Below are experts of layer 5 (counted from 0) of a mixture-of-experts language model. Rows are named router (the router's row for the expert), gate (a neuron's input weights, with its number), up (a neuron's input weights, with its number) and show model dimensions 48-95. Each number is 500 + 40 x the weight over its row's rms, rounded and kept within 0 to 999. Numbers have three digits each.
After each expert's rows: a language model's description of what the expert responds to; "comes after" lists some tokens at least twice as common just before its tokens as in all text. This comes from a sample of Wikipedia text that the model never trained on. Tokens count by the router's weight.

# expert 55
router:535448498495557485507452465518579461442532510503512451446493542472546586525493485463560535549543489498473465434437529402548505514579489500416471
gate0:531532469510524493479461505529501484453539492530467477502550477458531570541422464484514534474521474456534454481545466521514536452508595490557530
up0:489542494518450547515455480489577520538543535480525509445507528505552553513480541497490448479560461479465552451503455483461560465458481498540500
gate1:493510465511479480461487493488489465509468493581505571507552539510497585460427569459515496436483465559517425481507497531511524445498475559464499
up1:426450587481517533495493544467489516488557480449487391510427469470538480460572506562490529587497505459520545504532509447530511556506527444468548
gate2:435471506511501484497475553471445557512449507529543590503503471488455519504543525520564495469450463441442515510595569509492491445505541534535517
up2:528519413491574485476505549525499557504524540562510457497519489550486521540499534526535449529520465535505440497572508550508501496477556521464451
gate3:531516457550564503493464517431508455480461534544507452536499508492465543542509525512558576491430464382508489503552483468415459491422513461553507
up3:455502464478536544528478515501491545529498438519439533429514492510459424507434458485553466519504574539551437475474531525543544487464482429424482
What it handles: Opening pieces of personal first names after a colon, comma or list marker, such as Reg-inald, Eug-en, Sam, Tom, Chris.
comes after: ",", " |", ":", ";", " and", "),"

# expert 42
router:504379580450447506501456521480476457403505464519485488500465524498548573474485505536455481497533425442550425514430549437529541474584504502445528
gate0:471533495490477541454452505544466560500479428506529414507500473518494486473564508535479531462451496439524523486534470495514604471499516469442425
up0:513552498454496493535525444474527445485547513546509558485507556481514503523434460498534482546527480506457491525526546486536425524528499526555561
gate1:486468515532508489520517515504416509487483486584533560444457477498542543519534515534452516497520521467528486540417552461494529473557461534513494
up1:524508492497500550430493452475566471520544549430497443519510561506465457476447443477535493466491497546537493479519501558525488553445523461487479
gate2:564447496514530594543489465451503518448491469520482468492494527534549519500514534516511479470490412486567448458489455489535498431542574513490486
up2:454490479449505433556553456548526547536472522540520497473501520458459518508473474527477495535513593473451553512513520494510513547533470549498538
gate3:489473485459511545429513452529508458536491521488496564499547493547510551450494497566502516484581528467479532486529527459549464497506463501476504
up3:443450502534512505406504467441498506530512583462464531564492468527455509456516530560490505464549528517524547494493468484473480465429515481485498
What it handles: Inner pieces of short or foreign names and words (Bobbili, Holiday, watchdog), numbers, plus words like bomb, murder, kick, own.
comes after: " H", " |", " his", "–", " h", " her"

# expert 34
router:537469505457522518442500532479551504477523553427489508490488553491597518494432505544530510509575504499515479510495572373521454475508535506418567
gate0:484516478527531473557625427497518474459565535515480499501506558552505537532461605493492546513430487476475508561483516422510471506425426501540550
up0:472475589483520514466476498495486420491430443509533495459496432458502460538436456523503525605528532444555520497498582457504458489495492486552524
gate1:487451504465515403483461517565508525500473465526495582478499523504539566489465592515531495600480469551472437502469515456580486574480478550544533
up1:432501453484433453496553481535519518502492538511493533472447466550560543564447586495528525583433502511489478549527503426529517502462492480582541
gate2:517564481535445467501530575527483516456530461569490541488545586469526472494547546465432517451484523539476392572393479479525538490416505521366441
up2:483513472565458501456489548509488534471579480493486559523506549508531459519506502544437568466490550556444493512452495436531493468386515529431487
gate3:457496462491450481448482518518509509505546526432477559516492464474521530496574531525487455539525485493479578505492543554476559457558440551533516
up3:491466524482522456519452475486431552488459514574498464567500489508464451525478493486573554563519488509538486472516473503502418561462577472418473
What it handles: Mostly line breaks after headings or list items, plus table header words and cells (Bronze, Construction), and pronouns that, this, what.
comes after: " |", ".", "==", ")", " ==", "==="

# expert 54
router:558445505543545451501478485508503533494489476493452530487495592591543513515475507511550486542460448532426513436467522512552471472543506548472581
gate0:488473516520514485468497519444480552516528487451526516466466485560515518482504574485483566518476467505435374501449551512435446488514512585557546
up0:570511542494482488538507531546566494491463542491494530520486433495499487544508542454507401497494490426534501552496474491482572512464508381479528
gate1:533457529518452425565446507482569440462488547525484534479545501516489538456444528497477503457425497436495544442500554475442503543491432525490473
up1:525526551487475482432532492500430508524500473445561476529432584503502512454529505463545556480500503520523475576497492496531439489517470495497495
gate2:417532483551489471445543512473524496401504519467478448527522461471538505511518422523527506538435471530498528501444457512593478525486519519481555
up2:581483543521489465514461461525502477605480529467498546501525443514473514537394470374400505507510482551454426460508511504551471477453502549502481
gate3:460524461497466573499570486488491505470431480505487532528483436512475550572528476493447566498479486506474536475467541417468499524467508508420452
up3:487439524470513497515404598501492449459528499454549460444529531511470508519474546553532498501540538508551392498510467512497454508471474514584507
What it handles: Nouns and adjectives right after the, such as same, first, latter, city, team, band, early.
comes after: " the", " The", "The", "the", " An", " United"

# expert 3
router:479452515445542476582486527453522517476552505510452476412526530483476558542461463462552511492564476453545422432459572465495504537557535467419489
gate0:439496506506516445559501471444469480519465513551511490524460509454559502520527503501524551484490513598450516467482529463529491493504501513528478
up0:520502505541512528503498470522437551529478465556470458524480530514531446540496519439523486492548552580545529542558530486465474458478469556527455
gate1:558469525506498548414533501475479482540521459534514493491557603486488503529522494513437484504422537512504438541499516466528491460525514574457476
up1:525507489506488523452508488484455543494469452541489505471528556459460523473492469470504498489479517449530470605511487519496541508561496562587437
gate2:511544518497502495478465512505468510462495583515538420522479506494487563468532565473439555423536466479459483477555523489560505538524556491473475
up2:493530497569478500479474528450410450495514525498494423473501514462471525504535539421428582422467460519453514534457464481525479496522523522518476
gate3:458457512442525528551555432516548470495542546474461500510547481497522499489557516551473569538478553510494486475461490550450511561517427466516536
up3:465428544491514552511470492507545476544522537499479505510533578488491495554485442538562525504512477483488518500378487543499512485512454505485424
What it handles: Four-digit years after dashes, commas or "in", especially 1990s–2020s, plus middle pieces of names like Wolfg-ang, Ag-uirre.
comes after: "–", ",", " in", "19", " March", " ("

# expert 59
router:548458529409508563536447565537492497485489471560514459440493578465466593478472489573501489518522490511543488542487545427527498479625550542530500
gate0:543499516491451524429506518486524471485571513499457501510465514498502511494497513463502498536497600474571516484528494419509521440503562530473483
up0:543564512524527482521495492518554498494485503478563550437523571483513492527491468507545479479464416517554491581448492551528504463450441479508448
gate1:533463484451480548490487527440469492495576481546550443470516506511521494522563528521488521507490482447566470519491519541543486490498524488493552
up1:561473498489511529490470487494475439489575490532530468422464497489533516495477503489505523532489498474511490502493512522522486513465539462475551
gate2:445467570503495487495549546477445517476518524432559534485429472491478502521496545580477426472508501543515511488496607518522510509518542519508464
up2:486456418423500531512504472514504559547447461528450449476561567489523514436466507456593513551460510482499501476520458487517470517513499502452550
gate3:546504472518568468567416422463587480507532477458441504518353456451545533485407529525465443492475583502558560457493507485487486506542509487497468
up3:561524444533528530506459481462533447514446528466511461572432388462467490505503561500465410500481549517531498481544509483500458492498526441535461
What it handles: Articles and possessives after prepositions, such as the, a, his, their, and commas in place names, dates and list entries.
comes after: " of", " in", " to", " on", " with", " for"

# expert 15
router:516496569410554438522484543541459447398500468558541446474537536553535491513391574500471494507601482471486519452474580475499518508481546484436526
gate0:503539484559479469513464481487547489537442540499542526525474472481478533556407483425487529433445440517416439491499463517538448483525546566534560
up0:514525463526484520479518409508577497487508508535521489450451488457424520521469508512427531451575506524458479458552483532546444553572556507490519
gate1:502492504484454479431534504521456482445544447490521425475422489506483487472458545507462490483485457494497513563434552503447492472477510465511505
up1:491519485488579465503510508578486499506503540482441493467421480535492492474451542503491586489511490538489590493528508511472514501506500400555516
gate2:516524473490503437543504455380507433538505521542512470485513460429440513520513475497486535439485513532522489522507503572506540523499541565514493
up2:452489527497554497452542523590531523493402434520468501569377479526466531431474448498462494538496497492446516546507479495483473483497430488477536
gate3:451508497461479513513487545508464493489446497453544512435506504497494515498487491533511487426607496412445490432558453517481575493412544537467476
up3:494547489547503533511527447521483531506469516509486565523450535548403419532500535574466531543394486524543512525440502462492475521512472485542533
What it handles: Nouns right after his, her, their, its, such as way, brother, experiences, career, education, father, and social/political/military adjectives.
comes after: "'s", " his", " their", " its", " her", " and"

# expert 1
router:533433502452504531514522525453479543447479506494476460460518542487528508492493510524513526469576493516520515426504555515491478567549493559479432
gate0:557609513504524484508523525544472490557487487463556527445582546556479558501470478501518493462614488467449472461478501564475457529529624504435451
up0:526464498422532527533465533504474585455524502487496533447480501504526517468512575532454466491609458509550448415471516507496493523559470506470478
gate1:431525546572483496423504500520503504528502463484519500536560527437508509493545541532521472536467484571535487481541497472476492497437566439496508
up1:501487483565493529408519487506507535502550509486530484588547477477494548528490493525609508490463454590521556457537476492422553578422600530528471
gate2:507541449452554514463492553575461567426488443495553471361476420551503483470569493538461547536497425471380484461411459491498475442532409517564484
up2:450432531503452446492494448474573435519554481504499502598444571494471549511495547454501471533467503534523504498583530412556483460472559503527506
gate3:517490466522513480560536486514552508504487486504535499451535527444546533421538477474466493547517455516475505466541479507553486507411480573474485
up3:458493526508466493488492492512458462509562561438506450528510545556500535534551480502501510504482512487524453536512480479505505578494483477527559
What it handles: Digits and number pieces in scores, page ranges, vote tallies and table figures, often after a dash, plus pronouns it, him, he.
comes after: ".", "–", ":", "19", "′", " 18"

# expert 27
router:507423484415545508533468436488526487489538472505484514458521519483513558516513460489457556554548483469480543460488528441538488536516491481369491
gate0:458459553483467562529482440443443508529485477458553484517521493483509506526484493474505513429473503498517502508459468480492577477509482473553455
up0:445491492519478532520477552495570531555555502418489439495496492466506536572509389530512510443496517505436525544516464489429584482462473527475427
gate1:468442531454497478510521457533554521505462428480512533533490566468453501415523522475532484547477437455467487499519517519538502519529514473513533
up1:521485533473485484486531436529567511466469419470562490540487466444485424457522519473548506515443476474398524489458523500555418530485513499526553
gate2:462456484438521613463529472496547512483495493499521520429527469487558543424432458547510490571515459487489488448471486520584548532518518501484463
up2:515571510509513458554459492549475490429582539561536479485458534492490542509518518495489506492511526556530466497529549468443437497497496487475522
gate3:405481496487490459541470495504554475466520468522543454531517505462493598448527485498503437527527435505528495517457515486595476565458508483454519
up3:459468495475444450507495480427484540513514520452456505529481487478476536493563480510506467525507509491519549489460459444573410517432505455464511
What it handles: Capital letters or first pieces of proper names after pipes, "of" or commas, like South Mountain, Acc-rington, Jo, plus colons after Land or Total in infobox lists.
comes after: " |", " of", ",", " (", "-", " the"

# expert 58
router:538509484496544569507502468538535456449506479466456495494479566549584489432435442461514478515539469527483480425494549482498513525534498521380544
gate0:448524460513471517469500523469532563451500490459426464504519538588502523450456505426541509490472466502546502490471536428529519476456485474490471
up0:476533504493463475521454499539496490589456514488455517532519483517578531469476496542426576476469455434536521482494508495450535564478513443498497
gate1:427544559483469494576481523452476492510500484449450491409463508552490495539458482472486590567481496517526554517496547450482492416490479598509589
up1:514528502422425454455505540482399539472528508499408465484465493515547486506508496489476452490538487522556521445461488429526507480503483572511553
gate2:505410517544534516492498477508490536410485523428429481505556494486504540421475522492519484515506533537479474462460510538495571433462595560424397
up2:450508470530463521528497501495451491506554454508501471493489576567577504504527544514547551516492506434419525505504492497482443530471534460493503
gate3:491560443516485492525517511533493553503537511465526497534452512526453506413487461480561514459536469537553459469489403471438427438579516492389546
up3:498517493533475485402548466512461478494464539510483469554461551476513455535483517443486478491508571492559496498557447600512505546466504512472551
What it handles: Words after was, is, been or be, mostly past participles like built, used, operated, caused, plus first, nearly and eve in on the eve.
comes after: " was", " is", " were", " a", " the", " which"

# expert 4
router:554453525473561562514407496472489530453529431487536520493493560552486535396496492434497503500551481513477468437481547479524517532548511514482524
gate43:581519486535515530496531432526495522422532517463475450462427534501518476492554471466515534475423513444461539492460456443477459495463502475510498
up43:472493512499411564446606516450474497432514498473494546504564482461473524547488416545471451492489498445515506572539468566486508534496422502514418
gate44:444510608494510471512530552508527492476525541489493467492470466518509560518494599466480470511527502496491534456438466485473480498494520516514414
up44:525543497484540488481524568516497464481504497464585482548493524434460517469485489461474487458597461493456543486545462546512473496511451479487481
gate45:556495480504506500498458555538497513506518489453507523528455528557467500478512466471508469489473468497518457543499477535474508487472475589501543
up45:521510450494455473490480521505506503441517482431512515520422490533427534460439499580479468511491498519537467505453478528555484505530465520519526
gate46:448480481534540540457458525510541497522514559470559547499512537581497536472468518432481552534498569490528520382495459457512488480510655450546437
up46:532501540465468422581553471481422475486469412509486454501565467442493473543530519561470473481499437465484485569507551500513477495513342500430575
What it handles: Tokens in album, song and book articles, such as section headings, review-table cells and critics' words: Background, Track listing, Metacritic, praised.
comes after: "\"", "\n", "|", " The", ":", " album"

# expert 10
router:543448515484491525580488470487525428459506521501463489458527530487561596528474517453469546553548503463492471517519530404527493475550498497404534
gate0:603529409496492577502440443543425472558484510521485526589625518497552512540456547416527548569442487552443495528513522481478458508468530492564560
up0:428463477463554473529522497510504472521472533529519456495501472488555506531527515534560505480515454504386542539493455577509482512535520454522487
gate1:427468466432522492519549486474433506537497503500531475456467566520479557500489501456596462559534439546467463522483507476522467512474465475494497
up1:508504479531610451480498475451509551517533532468509515455450509543452468438470448556512436466567470528450472445517540548535519503471534584487465
gate2:534523489434514535471514482534449489504458561480562470482519562517594534535514461485494544537474457520458427409434521472501435481498493485447551
up2:541466469465505529456506530528442461508444516459485457544497494585611503556525452499502545576461475524451450461430424454426406479524472438496528
gate3:553480449473470502467441463561504557412487415470492517503506598542502512460447509456509509524552504454493528488509545479532459530524464486418505
up3:464482514445511550523554522465547496531499496494422519416517499429474528455436523574526496493492499494539500459533501587507535497519525498569460
What it handles: First pieces of place and person names, often after of or a table bar: Cl(uj), San, Los, Frank, Charles, W(ilson).
comes after: " of", "-", ":", ",", " and", " by"